config.yaml
balance_bias: false
lr_router: 0.000934
extras: ["capped logits"]
init: "trunc"
Below are experts of layer 5 (counted from 0) of a mixture-of-experts language model. Rows are named router (the router's row for the expert), up (a neuron's input weights, with its number), down (a neuron's output weights, with its number) and show model dimensions 64-127. Each number is 128 + 32 x the weight over its row's rms, rounded and kept within 0 to 255. Numbers have three digits each.
Before each expert's rows: a language model's description of what the expert responds to. This comes from a sample of Wikipedia text that the model never trained on.

# expert 55
Description: The 20 starting years in dates, plus section-heading words like Career, Education, such as October 2012, from 2012 to 2014.
router:102109085089116138149144112144135105157084155151091136121160120152106162093138123151138139097091146104140093118163197177129062130111121114117112166126168082112113111145151167180136221152101121
up0:117146108104124093140138089100145136140090083144098056185107111115100106152105108096200099105147124135157148077197138141141104147133121099124197112115143100169108098109129114133129164114194126
down0:161161098140130124125152060140147165097080151123094108143098090062112136137140119159140092203111099099134170056093186138151140118095166088146069123123150195132142087155142088170086091103125119
up1:104114095176142098128141101150133098169091120137135134157173167131109117094119112135170108131114091196104099090167174176134102154114067165118158155132133167097166178090115127142079129173137118
down1:123167116105146182106121134147185092130209088156161086132123122153170071140176104075041091113125149100195106147115105163092172081151125116140133167115130156167068163139161156141093134176097128
up2:093054146093166122175121093091149077104186143080081123161125144181159147158138116114178154077136141146125125146120172097136094175144070144150164147137154149119128141160136169108119135178112086
down2:125110122147122129104114160171123184055130146104097148086079199113151169105100196108171063144158125148181137074106179085121164105159156142151148077109134130074156182132154156157084116158144127
up3:129126107145121163135084177109105072189106112178131152127146157111136127081152103191178161116101088150132128119123122188135086124140098117154130121130096063125122176079126133131118183208154112
down3:097148111131091167079081094061081134143142208195122128131177133161147110138151086131104175130127158127137111139146149147120159153082104177240097052122104118124106085102122146108129147161092102
up4:095087075115141110144147129187130123131101059185109131088136119108143124123147105148148135107126037074146073087143114099158123178064124121153190191201131149113108109162218147151157089147130123
down4:096133126078160169075128108140129083174122102103170121092122154102112104188093163181042150152131130099093162131114141146125138107080157140105136177092058189135126114163087071088127044133091153
up5:193129146142061118227107153124080094116147121142153132110211071139060125095129148172170148096066103146153123172127135164109094131111139126150174126091106104098149159158087188194139120109190142
down5:080158116132083137150149104135106071117088101173116068148104107132149128175118131106091173150106141108163110089171124123120090129151163118131117114152204138104104113129157117134123125096067099
up6:151112091149176090098124204092103128153136140144167189169157102124089088147112083104142111064071085089117151119176143146164155142128097127130160116109154147154107122111099100138107122197198120
down6:128057178157157174096133132050120103135128163110115187140126134104104143086171166109115154140114138099129105096162053099135104104098154162131106120133154147148131130151153101095144092149120140
up7:134206145127138163090091099136064097127183125101161106200147114104121141123074197146188131106177117111145120126098143133104064137123138114161137078159135169157070171131174072144063148158111162
down7:121069159116133152093087114143150046117129110057133137142113152135068176156155125116125102069090166135123030082112138135148121111156148111133120134139112117120099091124099168107200114105130137
up8:156089122089165144157171130131143144167127134179109075145181098085082156086072155068142165065136164102141102089152136103122080118152118194148163119124196123151145157165114197118111112166168146
down8:148087059077121134065097108128097108220079152118125109065149129091088146112124144105105134127129188142048074140131155170073139130067177089152144106094116108138103127098140090111127124112082121
up9:108115087119090173116178142114096127156099166139107177129195164155123113120143146168144126122113124100117134088152116125139065088137166137139104079096176141171117125153150150130140162213146128
down9:114119077122162140130132142147165118116127127161102188190137155137118139102164095158162130102123117178135121204079135166116103153128104143106128120101052134153104065148144065131181189116105130
up10:111084169149140112206155161161193134099108076136084143107106083134132182118055109168097125140138191153098168123118118174145112108163147172178120147065170148101085144160114153184149143145149104
down10:125093135123109151104088070097153127144093180176164127110133148121115119199088095122106082141120105122122163158111087136169124103147091110170111146091145174125140112095146130139063137084100118
up11:071163083169151135205122075121076102164154122127135176105106063136139170148093143103148158042132157116118103105149140162147091105122176121136139159145093110101143105146162138181158195201158087
down11:156102154147121132147099097112107122084133067115237132161135127126132172163097151102138167118114163155134163159115133112157162089093167112131152128155205118148103074185123124169108158113092150
up12:136139148167110170119148108183160100157117140184114122158127117097099141115115125091172173115178106088149115126211098120124099132118161118156133109151170126114157178113158133166160133171131127
down12:136127110114088127195062134123147049166123116144134120092076121108114121095176106156117144169110123142091081091169062160101088068111133168128129090163112153127138140134126148116135117094168099
up13:163152139064091126087100125073149125109146106144076196084142074116224118148141143171120118179169134211155162106129123094130086084145119159107118118149131108136155092122167137166086144203149110
down13:094115128104151134132134077119119186128116137172171167063143108126161201102095181089121117144145139176116120100122148143119094122146112104130128109087134192128156091122056184183083118106127141
up14:136153123121114173106097122096111134159160100126112126154152091079105080089139103140171166099157133093151153119133080101083099118114134129108163100124141145136110154150125104110148194133085127
down14:129156101150177130114123154132154097162169145145088173155104150154133117172141155123138042121134126107160063126161160090154110124139160148157136140157108115161131187128177084087122151157070090
up15:109172109132075148093168178140097151142150120117128131195081102148126147169089095193155122138124149097124154121114091125175154106105164158109183105164151165174136154147175100107110182158202101
down15:174147132161087134159131126125166108108133146132007068120124147112082182126103105088106137174126144093105110103151180125122140140102122119138155122082184145140158168109122161138129179091113172
up16:110072146019094110110108164145151144124044098148151136142101197095109108130124090118126156118063110132143083162109120125149123120065136127126138044129134166102093139161109146123140146143182110
down16:124129109154098102106110075118107165148118147120115180127112072109166166095131102206107103171155129177153092178120114186084130239184114089133104119060137126194059124114168131085106153114183065
up17:105113133131106113147116128123161146152155131129123161125197114105096136099167144116153119087142137167163098125101173105217151107133145157152101112130121202074150199149138100116094119111091089
down17:184175118137155085118126195162142135126132095113096116065117123148104156071111148168112180110120121088100185113114081207130075148153051054125120107161134097154133173158144119080078117128106177
up18:106095138131098123132143110112120124100098100131058075130097125102098179137120044138119152141158105104143115122068140173171054116077174152089169135163149103137117081082137137121093131170138106
down18:124120099101057116085151086106118122124139155071161131138115091058168110098144136125048079106108179148178101092162135135098118101129087186134164167150164139087124111111105177152130120102092154
up19:122144107108115135194121164178088105134120192182176151147181123143114148105088124155149158091095116091136144123158112143121163165155150114096159105113135133130097139136127119166120166105097089
down19:174106154126127126125141068130159135118142153120107110139076148091155106115136086058119134148059104166108115096090132091136116167116132114098070117169133132182142100092099125176213072128127169
up20:106100141134118110098162139156151124195144076138129081149136158199102139144175140082119144145069092153122176179124085146123141142111166119147184155077078178085121134168158129118130126167109165
down20:137140145164134091118113147116065199143085153147120131116172155138068072154136152152092135115077079135122162130083157115093158113182098159152127162140104092110110067110143149155143089165094133
up21:131190117099088150106150103124099166197160095150106158190134090123141144197071109156171110200121140083126171089184077141153155104166076165189117166119120157146164139134128122128089101131152102
down21:155113174065160101102128179130141084120102165193158154206111070149081211191201052091137064121106159150174081170095132073150143076142130167125148162159161143113146166136128101141168142118151180
up22:073114159107085090158137140108098141122091131131132123133076136133140132156120112137121158057161147111145142107106121202071069118110100135196061136177134162157155187155162154149121155175134121
down22:103120064137127136108152102207217155103108168126213113118115166153138166149140111133127099128118113172119161182110155051102144140095134130102128123150145117107172072122132127047097156134099091
up23:060091108098113128144122077100114129075069124149105132143132090147133177090126106128135180071142132115171160123132161162136132136109123160082149177187179153128132133148127178129110192161127113
down23:120153164138144161179141110087185179117130065126062156114139103153150098123150114142104113106181169145136112124131103149128043099111065126138094148110090138141049148134111168171134114116131117
up24:144147100117171123108140094117142125215093154154136194086144081103113162151103153177213176064123137097110152172174183133120091182140136172140152171153149187114130093120175112138100159143112115
down24:127175133110122140185154135118154186163092184091096178137100079130171150107170119112168100130100130106134154177118098129100158069141071158123159103192145146099112147084076138078207095113135167

# expert 59
Description: Middle or final pieces of proper names and colour adjectives in names, such as Chel(ms)ford, Na(ing)golan, Blue, Black, Angeles.
router:133153099110134177109117137163131074166094152127113131125096078092163124114149116096107124140125133134154139155147154109064130120084153105119102166135124127152121075141190113084130066128135068
up0:073120140100118199073142164139163107142130097157122115151097107141117169203087069076114077064138160116159101180122154142084128140117142120128161157120086143130136112107131103042131115169118135
down0:116130132091129132157118165109114139145154131140143092159175119124121163079142066182113113138096149113153140129108067187132114136127039108135160165120098094137118152103103098102086150119150173
up1:125122169149174182100140104145140117125081108130062114150078125091159104189161121108139129138139131132198088143131124134135108199140085096110113155148117121168106138141137123114057127191238126
down1:126125147086151081102137146160106175121044140111164151114160105228125135172131088139168153119172167093096137090110132177108140130126173137105130129136068176146123118128107154165114110162127119
up2:112114098131146148166163113126109107165120143180067147170129046126168130139149095093128121126113142164181171053202178127119101167123117161098131105134138145153148096092193120157126111118137114
down2:103148203096107106151124137132109097085149177105111059084159164156174061148115064126110056168118123077090132106126133156167109145162127109175110131111080133080152122130110135138087149105151160
up3:126118139172057127098062129108145100108187133125106117091181116105152192143115112145106137103096099198188152127122122161079141117111173087139168166113152159141160130122121154114135079212135103
down3:061144099173182182117100098124114128142108119072119140110155079137172149129102174172069126135117140174084096079120140114125153090182129103156147130101081148119161148181130066106150142097114070
up4:137166136137139170128118118098142065118084087150085155151120120082170125144122095110136138103111093102147188128123073124119099208144156153128066157122130153120190126196162116054122119166099100
down4:111127122125122115180139118146143163115159104116126100139164146195070100119193155113111183051149134182118114155110129149135100184111172165160128150098113142138137138095165087159122114068121120
up5:066176149105133145133191129082103090154101126103127079065135127136141043168097107090166106090120107131130156110123152104147147127095151128115092145133173139152163111143111063104136093181083098
down5:093133145099139177088146172103104111121105104104167119099125115135136109079136145115123107177135132082090079161101126087100175118115153176105160150191176127116115148118165139204126111087108130
up6:153128108145157142106150161171084064145129100153145161118145066087140117096149056129184118092096152186139097146154074097126104152130122194124173108198143136164114125155153102106056059133165073
down6:110055166131066118202078087136113175154148180100105133110111155151191153135113142109179100119143126166118173117154133168161113099153149069164176121133104164124152101117137116093127183111102140
up7:115118093124102188144110147120134120137111128148105188146183102090145133142147168112204159076108165124188115156111163146132132167136102118113127131054131144128096136092149157046172188106165093
down7:151119187106177102145110135061114088124176146118121088088168110116150145118161130185122133150130120136172147180123106155085069133154166097106126091105114141097093179189166062164110122124135119
up8:184154119166115172119087191062154103140130111150112155157111058109103150123112098159134116166083115131150138182159135138130110080162161134140093151156129178135122142142166078120149099142095104
down8:190135083143129061189175093085146138113139119170071098082157124123101134119143143119089092101144158115154129063119148080230117096116103117186117142093114116156140145087079132118072148109111163
up9:139095134095165175097161161126121059100137095087076183143121061103133154170130109109159095117115121129144135171216085121120147119128090163149129162093112142176109099097143082145089052125148068
down9:124099143106146086153076115179099108160093079140114128102125134127134090164137151105112099147092196148114179138116104174096106144187040107141155100165086154130190110093084168152058119169141182
up10:104139102096145148094125151186104054083173120131111118184190150147111141154158079115130074134064116124150103100148117153144159103137139191101106156143168137112147127089170159125129151147188137
down10:136121145104087104108124109054148134169152170093156087102160056156106159104125189123154192151146168138201155135122092112111137154039119117101114107145123122103102138148121175146105122117106125
up11:112102177139150121114124082139155091154084147140121057141135060103175175156091107117079067101125178089146130162142179197119144080089143165105184151154093079146160154161170108167106027108202126
down11:142084119107112122159112148152153116145174090150130101151143098123067098132154128172165144149099157154101151131110095110204116196206100188173136133078081154104101147135172085088154177141108083
up12:115142147155166103045104097134205102134114140086143163130107158137157166102121114105152143183129095102164073144158134116119104141118191150120166144135092129071155105169145126112142146115223126
down12:152148134160141184146130102126109109115146082122157123102151141106101110178151229112121139097057110135136104146188140154120110148057135146188112170159164179117151079143115139167146090071150125
up13:090136125126135068085175164115188057188133146146093164102141056123158111073081084129190185099160110109090180118135106144084184128130129089130159130128138147123148151115143121133104119157133087
down13:135043078150073159105111120106164147120106137091119131144088183133163155151126138113185203111116050143105106132041118125080182113160123114089172108176158147112127114054093102131117151079079171
up14:123134141145203118163143083141102127167126139105077100161143125141104159082114143102192129108112124135162103093095149133115178132150091141130149083155192180194126144144147103161127140119140129
down14:138191161097153087167136138126151071121112119160135086095097068129101124085129110113101114139133121153146105157090149131109116186123130100108101147109137041114109144118130132151095090096125140
up15:088176162125135160129132141103136089144169095128082166161023143078122110085134086071134092100139157114114131143140097169119106127177124119074127123139133155117177188124131082137126061151147100
down15:089171163132126122095117129120131133088078116140117127130106068141157156099149141130106142164136128127137110138129119157168160056093126105087105196117115098136162126147104176105073083103129105
up16:157142092079187122085104095146102138118121169103136110176086094156146137127142129080135121026141184126123141169088165110117180100128136095068175059185130219037152118169075140116130103198122133
down16:147100155136161142184149140178156138119067150119113161135108076195076140178123156086129079105149131154109084091106146110143075122145179181071134111145159167166096113164109121107130144135171121
up17:112123106121164174144063179096142098099159100091114166119125089120169137093158109074095152046134083138165132083106121102180140113081113178125149109147149124163117068144216138108088077107180101
down17:098082084083161164102185161143117082061096104109184072121107116119062099120193123121114165151086108182141110137138119177100159129168066108159141143082141105147102104141134074121077167127107139
up18:099144141149101138120084172117143081138109095171160126101119093130095147153118095099175135098079121173146136111116141164092190126119083116144139150149180158140088075084091101128096160164128084
down18:175124080119146119158120094192183126101171106110130144106096186096101165086127105124077097103082141097138117171147102122197137166095108123127087122061131116146167174116139102109133178135020144
up19:152135145116170096115056109188139102146133140125114151158133054109218178099201130122105127132133083116118141193148170096163123121147120205115131140143169155155117111138178147147099116136187118
down19:099111123150134145052141168151120100150105132155152109116139140150161052105151166138133137102154108125110076083156161109124167135078103156134172141151137176086100202101065139104211142190124098
up20:081134086115129163104125110112154068179118101077132174160100055066131105093128074105148173156128066094118146162167133122068151140148163104079129133177125130107129153174152155145127157102146101
down20:158101047153097119113136097155117206085167125154140163130150166136153139158172162129101141064178120155124083116120149146109123173139138115093133136114168122177139118135095139185151090065102154
up21:154160147136073117090144144110165104099091161170141136128126170143119130148195071051124122142137135160111141142130121156150142165110118177201132124112170159159102085148132120089055118123142127
down21:074152085158106115105098091163165146139082134200151101106141159165068150127172160125168126044101197115127157061127145130140090125160139117094163114188128155131099152115118117103088129125112114
up22:117117135134105128074143106149177093177104124139123166157142132103121143133137138073089140134111074127162134120112132108155182100058125132126115142118171149107092109187188094159068101202130104
down22:133163118098105119102172112133137107168112105104140148159119139155064105107127139064071136170151119095143097110168155129132144121121115186112130084167162123123127073112108135088121186153147091
up23:077080138143055167128139118130108137149147138109105134164106071133081148105147141076175148116122124087111094206122136114111182129090114096206113165156174105149112144152122129111160049141142105
down23:143151106158046187173155116137117188137154160090094166143053108122127106079089097166130077124139134127121127142150105150085180114083127132138110108110139123130101099154150119117152128122161159
up24:111106094115074157102103127121150125156136157140172141127108121129114069113103116070124160153148109154147162155111098134160108153071189148120141139056135194149164116146146111182142113136161116
down24:123057152123180116110157095169122183104082145134096156123102154152149087138144123047143114150083109125069102064143104106062142096126153101133168109120112101168113178130136159105146128103191124

# expert 30
Description: Dashes, semicolons and list openers in biography date spans, list items and species boxes, such as 1908 in Simeria –, née X;.
router:119148094105180095131111132133106032121165175147184162131164169142156099096120129140108124111179124122095098144109100137143178092182131087080110072172077080173141102150110106122073085119099132
up0:141115119120153111088146114096136155107144175134111162212135136155092147125157094132156157080130183066089154152155155105145093113147130150150125160150176119159169137053074125106150138112125106
down0:220151177059142151105142147203128147098210111102111107172176125132171155151193197120121132078085119100086154136121108158206173113201168157060182139127140111102146120133150110142124122145160112
up1:141121107129171112125149146141120097161147092167148129147145158101098154215151060167124152076170196139119111117167143106157138091068138084088147132096066117116124145125127168162172117150123162
down1:131131092087117093090132063148147052078180117081146094115121097117120178157082170111110089154143153114139141136111093157122155142103121138114097167134087128166107172129118130161140108068137111
up2:150161145128111106117150134107127106083142125127152124127188130174085122107092078102158172130175057132165147107132106138107090134104050101097142167177184132174158146173127164131156177144130102
down2:113052187080154111135094149088119099094145115137176108134123109132155072107100169141152241149091114142082115184181153137071153105138085117165096134142079155114108119113153100132073122177173171
up3:112173115181152134138138134129129057137125113195142180151120143139091146121114114124158080074155100108094150148153135131158148120115081121168069158195102096100189125110046113176125096126155185
down3:143119103126099150098111105113160152076151115108186137155129099149135201132153153166145101107137113082098139057123136109086081115135124151126091110121147088119123108155133119138144176116154128
up4:115126077134089131149131162126117140165084111159199114124141136149152113091134133141116135096115096072127110108084117118178149055123191090105180157103122107181186112192164136114098147149107137
down4:054121086135089136132134119100127113156175108107132154169128144107153136154126140125137177155092092161110103120157147152149105103180056164188101108095133133112195116096117144109090140150110105
up5:145121096137128156090104112143128111104146061147169145115137087077175147069108082139165189122081100145189141118136200139108096137139153142128134124165104111132128099114097196168131144098148141
down5:180145104083150131139079123157096105088143084152116170110110186123103102143137066131074140086170126122109058112150164078086073113162095097092083079149066154187157167190106130140079144114115180
up6:170132116125133072030084144167073106128158102123167137163148141138120060117133146167134105061094146147132173205103129120131107166120147149060114144085178146158160186142115144117139147110163157
down6:129085112161137154142066106179164178111158142067143132136080162114094169145152125163146110162165103125185066120192108058192114138125123132167094189115151060142100142130153180084164169139101147
up7:127109114154134113114098183145104089081161136148173212123238106174133139126176099106088202125172055090070148116143158108186154102190120088106140110118128140176108137184107136088107081158111103
down7:128087210163180195126120151091133180104116150153167111105133105120165153164106086139116085132167146133130191130149150157084153203096110098185163123158098151067136100141136142138182132121173158
up8:155098087154120127126122137132063114107108153097100215144192149138136109128167101165098105126077098141101148162068167134094155133078156127081156101068148137120137090131183097130100070108139092
down8:111158130102112104117136133120182172102054147159121077198128124130105160165124161101103147165068144085167172127146099107166121168115107051168156163089155121131140105143136176124106087107146125
up9:136110122140143141120106216085078139148091153175098209163144127141122092142095118106116075171181068143105064173180114092134150111167093128149135130097160106132111095188109124075103061084126068
down9:103105121124168126062116114057182164141171106100187158160111167119140143151189153110125149183148164131147107156137111203115130091170106159154102043126152141093162119134092077071195170134187159
up10:137119090147092140133069125135110157150140149113110125186123130123147098139078100123149069086121089097112111197119114126117149116127127105040131120129107113094121201225103130068136177085145158
down10:111074070168153184100130089119114121136094153131192167129099176086156144086118070158129153142091177167119088153117129078149119095129132131110119123148135120120161164124114225107121092126167117
up11:160182130072092093178100171111125078152161105107210174133157169152109116130155110122191130116086158015088154134134125107142155067112105132130147163072101126230122081108133090104111128170125154
down11:161084149159133185073142154183190160143084134178060123103126090109120146184123146148105097086195107126188088076183178152116122113104092164136133084151118129097090153106168178132149134177065122
up12:096078153089148060140108114126144148136160121114194172132138076124095162103107120134136135167147138118136093197133144160135082145193123145128173125090130131132131104102157150169085144162158184
down12:138123101133151100111114144137137211140191127125137163192111115088138131139130092130124095168167144150160139118116184147108152102049174094109161134056177133118129060143120129051145148119053130
up13:156137118112107106116197191125138172163122123113177164141097111156170108150115116192117085108127111123112139134126109137170143175160153154128084094171115109135179081124169141101115185121109128
down13:099099156077138076104167134087155128222127095123123170127157187126159126136105121095115171128080190146199103140123070161135077123135111130172160157153088082179139160118131083134121151143113138
up14:122129147115133134133102140107061175101093116186111133165128134148143143106180122132110145048104102127061117104114141130119163034158175110084122062168134133189164126143143116096100119140130148
down14:138107150119219097134164136175126138076160128075134152078124138100087119116109134112136061099146178123118113126143086135091139070155121123173180112138154059188166154091135143125110158173099111
up15:164114099109121101180164178122107101169141129159154189204138085163085107170097125192129105133130117094098144181138144103075191150189135133153115132171111146173190138155171105151107114079144119
down15:185138092106068138136164187153116128097115135106132160146137121059091137110159113090183159127137138135200137134148113117099176169176148172142058103079120089151099127116138111104175107123112094
up16:132140120088147126127151153115190088121159158156199148173135120159124098146107140122115136163209063138076161107151120105148121129156116118092124118163164142103167114199096176119102127132136109
down16:153142142081153120160108035151150121105100119147130139052098120130151093147125090115162070087122119093103154141106155069072107126137153136125120137170092176114114117090130128159112193126112145
up17:133173128127133092138163153135148063121164152155140168160170153180114130144083121118127125113123100071153134132096126121165144159132169141033090109178097179112116140172121087091118101136149185
down17:128159071123139121178101108180164169174197126176145184104142089090146158105122077142162157128080100108099071191113047160138148109147087158085128123146144127121069134109099161151088127040094131
up18:111124060087131096130190141097134114195118128155113213162100084117184078094128147169134091100168082130130149178156069158090104163132138078089129089116114107220162160128146143187164103160177088
down18:093114093147101123168167100194129095165101196116146108169152141112117100136167140111114152090162136116133128106115187089131126125122081144123075065121128103162123081128074150102148097099081132
up19:052125147156133150136132107199103112126145158141146189177101083173133090147158124102173084129137126072078108141133153162154137105113153117108141086112165136143180033066155136107098154157142105
down19:139156128168115139065073121127175110119047118128125153079145124054108123112186151131103049156177107158112061158118117105119135168175123120132119131113180171135136077152161157175161102135103115
up20:144163096140141080087061162123155144117196092109144167179135135170086116092140119149176108105139131110086128185108117136166096096154118086101128051165117151181187127121129145133079138146088110
down20:180084079158054142166090074131154118120163162117182137081105077109147111144191082150184142093138150110135062095143118206069157121139178137153101146114135096111121150083067132176137126100090121
up21:161100095099170092201156183099164099098173051098161159189122142106127109115132086079200176106151132110124112126111160121144105151067080159090077067111106166161187110170113142105085115154127157
down21:151139112146148156073065173094156075186162133155147146090139115168101106156119163131103150088159155130138123130116121078105158151094098165088113140153137101121147090152122102139119113082030110
up22:147150158116144126143056162145021127121179180143135134209132107116140146145098145103156118082161130133080130128085103095068086133152124108138103085080110133150147087192139129176095083155147159
down22:097111123156167100180088103084097083119106101113111136115067150170071137100103069170070144194114188137128097095102143119138123144160146147122069125149184235114165127129150088133141193080137131
up23:123107140140161076170105126150060145155142155144090154129124129137119076075119036089127111118099085112084151096173197130165118077204086131131128151136066117139154089138150141129094082183089105
down23:119173103193082143138140133178159123163094124122179074133138147120147115118158105160117144100154158122130128150133168165149124124078183125099146134090159091132111144114162167128151115000133145
up24:065126137128139099062139127125042132157159164145156145177173108126123085163117157135191163109081109145078059159142078143113161104131087092091110111158121179132120101181146089085107172137166116
down24:152109114155112090090078081186098099183121098122172118166091056173163170160126137155162108128147210152096067110106169051145134128145161169129107119080089135139098131054173139171132156030109147